{"n_layer": 10, "d_model": 384, "n_experts": 16, "experts_per_token": 2, "d_expert": 176, "d_shared_expert": 320, "activation": "swiglu", "moe_layers": [1, 2, 3, 4, 5, 6, 7, 8, 9], "router_score": "sigmoid", "normalize_top_k": true, "routed_scale": 1.0, "balance_loss": 0.00379, "balance_bias": false, "n_groups": 4, "groups_per_token": 1, "shared_expert_gate": true, "init_std_router": 0.0114, "lr_router": 0.000565, "vocab_size": 32768, "norm": "rmsnorm", "norm_eps": 1e-05, "tie_embeddings": true, "optimizer": "muon_variant", "lr": 0.00999, "beta1": 0.95, "grad_clip": 0.5, "batch_tokens": 65536, "seq_len": 1024, "train_tokens": 336700000, "steps": 5138, "dataset": "wikipedia_en"}
Below are experts of layer 3 (counted from 0) of a mixture-of-experts language model. Rows are named gate (a neuron's input weights, with its number), up (a neuron's input weights, with its number), down (a neuron's output weights, with its number) and show model dimensions 0-127. Each number is 500 + 50 x the weight over its row's rms, rounded and kept within 0 to 999. Numbers have three digits each.
Before each expert's rows: "raises" lists some tokens whose logits its average output raises strongly, later layers aside. This comes from a sample of Wikipedia text that the model never trained on.

# expert 11
raises: ",", " and", "-", " (", "\n\n", " "
gate0:487599540463552506455617409470545509501504463477460475484560454526443450507561576421505621514568498499524556533449533467404459449441570433575519450551476490545547401437526507524407491569496533504505498439443512478538491472542458428498511534535622474551472498493456480496492522513537461469532452460473512494461395550466502496495484553557582528482500530433608636516489480561518416513522
up0:464572518545471484473426426525514446495495594529499496474494548424524568505488443489415526580484551451433451490468329503489484439533479485573513525487537481518575579482536416518542570487429415446474436513594510538468528485592580460539530508466472537562469428435540506396558455437415434605513492578579569451477573501498547468513466536484481482532552430417463438566441523449540486483501
down0:475524530516480574603406557566528464492511449514523487531404500447532485418518584505456494491494490582444561513555599517521546477553443524511464433499416404432558467523562476533495487430478463575486506435541532473542395570471517504487541592478525438502506460574607509668474511475454514517479528425521475528573508490507582518470478538562536492484590525400494472463503485491530580413513

# expert 14
raises: ".", " ", ",", "-", " (", "\n"
gate6:467542533580445473472503403480536463438502478513559528507475506540450544421554532494466458490499466483480522600549535438559459459480531445445512449561515541433528505505534558517443501513459490521607534516431519483548597452561538495477433540436437485590513514376548537435552559466389563529515448599499477531569549513516514484463577360566465523498568476479617573456499463394441442490470
up6:481402565547477437447498528512477544446416481536475495500491532478438589557498530556405416525512474482584552492474543514507572472480496498532512553531497402455591548506513541561427504492503502559464584466414546466426474422568524420480445442473446417522399438480592451484570508480458599517462467510389522490529489509465438514437466516503519503567499435431396495579468503523471474440503
down6:464550412510486522506473508436459503432520420503544448474566552462489540529423514484483453527486513520516567470460399421573456445407461511415489561564590522584524610473387526532466467521465453546513571569506560534560521528509517570531489516548585572430497491509486534440474492486414468426502500500443443412466448548497446413440517428497502539606490533525466511531401533572521507569488

# expert 1
raises: " in", " d", " s", " m", " l", "\n"
gate0:608436476480526505502534468496572498502484454481614489544512504502508498398596486439463584473543504499503517545575398537457512530501519504452564509506380498503438508521454515479475383504474536460432546492449449479470509508584480517540480580587488459490470527509581443594366553478492544560531558577492581486485560505440358545485531374548508567564472489603464457464478468517521516441506
up0:485465503550545555459574482499521614574393516635554494457532481500563535541496453519508488563484561473537485489574562488457516550545520514531464462536370503518537536496474528482538428440486581416591598458399567497509491462464429496534462499561474493494507591503578499478480523493524536559519478498494413511458567594427492493480541450496473502418440482553461570448473461529494509521481
down0:440561513511525413477473482433539472538500564558389547448464545507475503506478496508537541522547510523556448554483458493545466496525452442620574515570491456461435447411379504513521437565503473435410443591600523549536565505530458479473469500522343520481461535582570546509504534513540549541502457578461569519549480507542529529538449493484516516445474532480506491495517533530416572549638

# expert 12
raises: ".", ":", "\n\n", " in", "\n", " ("
gate0:496506539492606520577525504511537451498437611594486463628476500474583492507469483585527555511494461579534533435406413462449503503501442574487538515531509480463545463587512536440508531588531545534452493533518421504515485486525514542398529396513517524479499498488568481468529494445428564509557403398476467531545507543501579518402451500514468512552482487526498487568482481470419480523432
up0:484449554430487552577449443511483487477415588488532565539509583495475486608447583447520483479515492464558551437484472491437467546584577581572420486473483535488505523436479476522468454518477574505483533469490483494482519503455479536533610463386517500456498556494565448430458418510395393416522450481560398538543527483558527546458516603502502350471463520460508529491506501611493525528512
down0:446486531492556510503474464635442550414498539473544490585317598595461516589518552611419446415501387549557512459519563466568539415500524496488539535439512490503485493559505490457534503549523459453461435553574556462491512418496508459425506520448370488520558551432476416561481474539458409535579483582430539566468516488517480441486509440532503537570505527541522465579526592497565422547493

# expert 10
raises: "==", "The", "===", "S", "C", "T"
gate6:417580502527465502547460515476539519591482519449535476555549480504468455386578447484455528588406586548502561458503537475540420461530522460534434453528507511500483534612440411478442416525490598523479471536546411471492551518480517467465421502558499514605483420512572519522561514490457545501479540447533462576588468417547517493457494514554492540530491529474478524441426395380311445489526
up6:573513496468512580463581447474511444496510516600493523413502477524584521594487439516530519500578458516511414493472549465478541508540465437405534504548406373543460506473427626605529506365498505521544475529466489505598502516495428498533525521531522572489561597438425486599529534517510495419520471588415532414512579543516564522502431514439501550478412510503476506561555511559649508490477
down6:513449533609524548501562589500519470475486496548493543540507487586538520487551473488523400469498431468615433555446419407577554453513540475489584473507501506345540463446518410510556532424473525527540425502577498538532473506433479541404493502552536523497534528412503494498408531424504519462502376485484574523511518505513498485459508571534521526505405516436410578428468431483558443434570

# expert 13
raises: "-", " and", ",", "s", ".", " ("
gate0:470552441448489470474492473556497485510474568574482530508552541451454416462580537590448547473573438467467510445512552535520507486527506484458372482446486565531479581523488481508395560508496485429495556459454510512496518601461488470501397412546508470585498481601560494486480468524490478580564500437400604566472446506445400536432503584524547460480473530536548508496503444471536524461530
up0:534522461500546482514510619436469494548492501558528547552512488529460433506531524583444500471604509553377519457506414537531476458519508571458475492497433534524506504395510539524494468531459563520561544420549467443412657570415497537494556463491551499541541508407448485516432483462514527508479527522457510516426507477448501500440577410408529522436469570497477578493554489485460480475515
down0:511460485460482582617532553533609445495422529508508543507488514456418481521464444468474461530585536452555450561592445610537555399573514505447477525586467523553549510513535479538429499536504469515474458515528550488482474465498473450513531500492436395643616426545459451472485459532455476497457492418566538447460399483474478532561529453536499553504485526496502455493503500502458497386441

# expert 4
raises: "\n\n", "\n", " ", "-", ",", " and"
gate6:521518518512503541450475489477517468385495537489536481514459389480480470512446578533482454506516464601512489462518353499563478512372464518482468561555384454465542393383590483561517466524463471526536539469495519483525490490565467599538536552513450506471558535417544503521593532576499394552412483515533591520467505546511584521536384480515495420517446642464523511524520534417542519430552
up6:532377531481558545478459573509507513502461488474506502486577452487626560551492402502540528448507402387465462499529500597474480496542559579470522478527523519544551472572447550530514493515587445499434477471477515462487521497425470479530581577477417482566567505449495388463468423507464358628571470595527440461525491565485383427418576436445500585504455468466560451530575407608511573514448
down6:583533481546501422395509548474514523500460528428613562505560448532591601545512496450421490535542469468382465550594570478506533489425548575500517478508431422421515492440461539556522511397453507475528430474512476573498521405475546433491480600449390494599539536494453529473456478536467507541481524478460474572482479551491454480530523426405486562442473499449589440436471453517496458544471

# expert 5
raises: ",", " to", "-"
gate0:517528552478438545491444465486516434450464461596561544468464482468545473462437509475509545524454477549469450418526580549443474490417439558487496529560488466562493476436443498421517561420500544493455439483530547531543529476523492520557565538487483563487493443435510525464554498493531490423509481581440550570499415490582454550484518528521510579516636443420464632509469525401583484447467
up0:528477435525566544519430553481445554565567564506601464508420481507551472553571475577494553430524479505555522452535514568418465475502414531550540427445527515567496551498439436522465529565577505524516476663497386502486490485501470463419455648554518440499539533535558495473458562538577549459511480476438565437535511469627527525521502519549569523512543542497475430549505379491461474503550
down0:535478459477604498534483529449516497438472418466572495503502501591545535589476533531433472426570497518510459496510457435367422496470539423463540436478470468417474478450456596554630513498479535518475537552505495394440577541570593457589449527510528472468435531460466532463486573515539463420453450594583512502569441523480478474419502542552432506550505487465418535499529448513494503556512

# expert 6
raises: " an", " a", " "
gate0:566515489586518433486522465447593516497446434554510474605446526491506464466564555519510540607425465497518494492474597429525445453580537461488472411450521522529510531500492434532449455492414508463580467569450545453456464524571517492541547414495435480423511516469482490428470537521408563466501449553454540632498536570467495534505454526496492552417458544462560519582553481490503548482511
up0:546462525559382562524558442496526464565443578565552515503524416484587518538470405499444552517426511527406505504513460453642502485377492565477463593499425543516504570455562488515465521501495641469457563533405528596507487475394531526465483543513511374476506461478454499508508485458448523448425568485364446464552490542572463535485460561473481489482485522554565477493535544422518464398524
down0:483537467484486513569472459575601498554534571471495518572488549470513505547478461441515550486504469531483594463500608532600543496501479597461511508455520571564554519509573569462501523439506518498522595492560529423518456474532434539500434591473534381555478407417601440579428550453551554410442455477496453449510458519570513514537492512477547491444535497531517508399500481466468499535481

# expert 2
raises: " ", " in", "."
gate0:499431457401447483447464480523516412487454487559482560448455575426437562516498490447457572620500529482497572538439487529496554577488523560499558513489504487522551433497520478549451443362513583532582568532477565433449530468531550539485641360436475466492497486512401496476514474553469504473500503502422580488579397577490462619467529491436544478557541537451516493510475522567465511493478
up0:538525607406423516514458537519454584547477492510476520426463411523416511486498504466520468411497448518505512551583486513475528476517570523455450581522395481509462479443536557411614561398391544508521466477531475484541564464443488485532530548435654477520454517497463495514443513505423500518507466578516486454467505481549568555449510568491455466477460618469537410478477467499473514529523
down0:477492535399467514507522551575457508518453580459482427597491551428537424445534396539528481501552551491472539465580461436514478404510457493464568443435554549201464480428468493535563555525479518524490538538460614546513627471449522525453488499445469515491473548490473462523616507488498586384497504533487446505586477483463517482550418474434504471410449573557482521489497511467603486456490

# expert 9
raises: "\n", " in", "-", ",", " and"
gate6:590455507465524505428492493521585563451423455492477514473515375614489488451452518466554457493441482517498431462475547486559509479488423553535564500530426465454495497447570471464476485430551531410498535458478526447496449570522477530483527527488521449499454484590468412495532463548504508501538504485440419488567451467496497460498504439498540470498497571466479498619497504458516511488445
up6:462541492502494570474502462476537593499521411583469456561408582433537432517507546462500573429504551490496494441529553521533529528547628482544435469458506480435505518413527444488497639485547553596481552559471439490496585471508460402542448532532487459512504455394511555402557503461531502429454513514488564465453432491456460544470574490479519547506499475479459436409519456515527552629529
down6:568464454544390539562582425463482483564547497399471550485535528535585494495544421519469508449497563509439572424584571467475488523494556472578556511381470546460431522563623502468466551487551551521530531528468525506477543510405498479526519595486494513423455552416561434461545531484551402530589484460506524548405514444551476530431590417382522520422592476495472539481533490550498491534418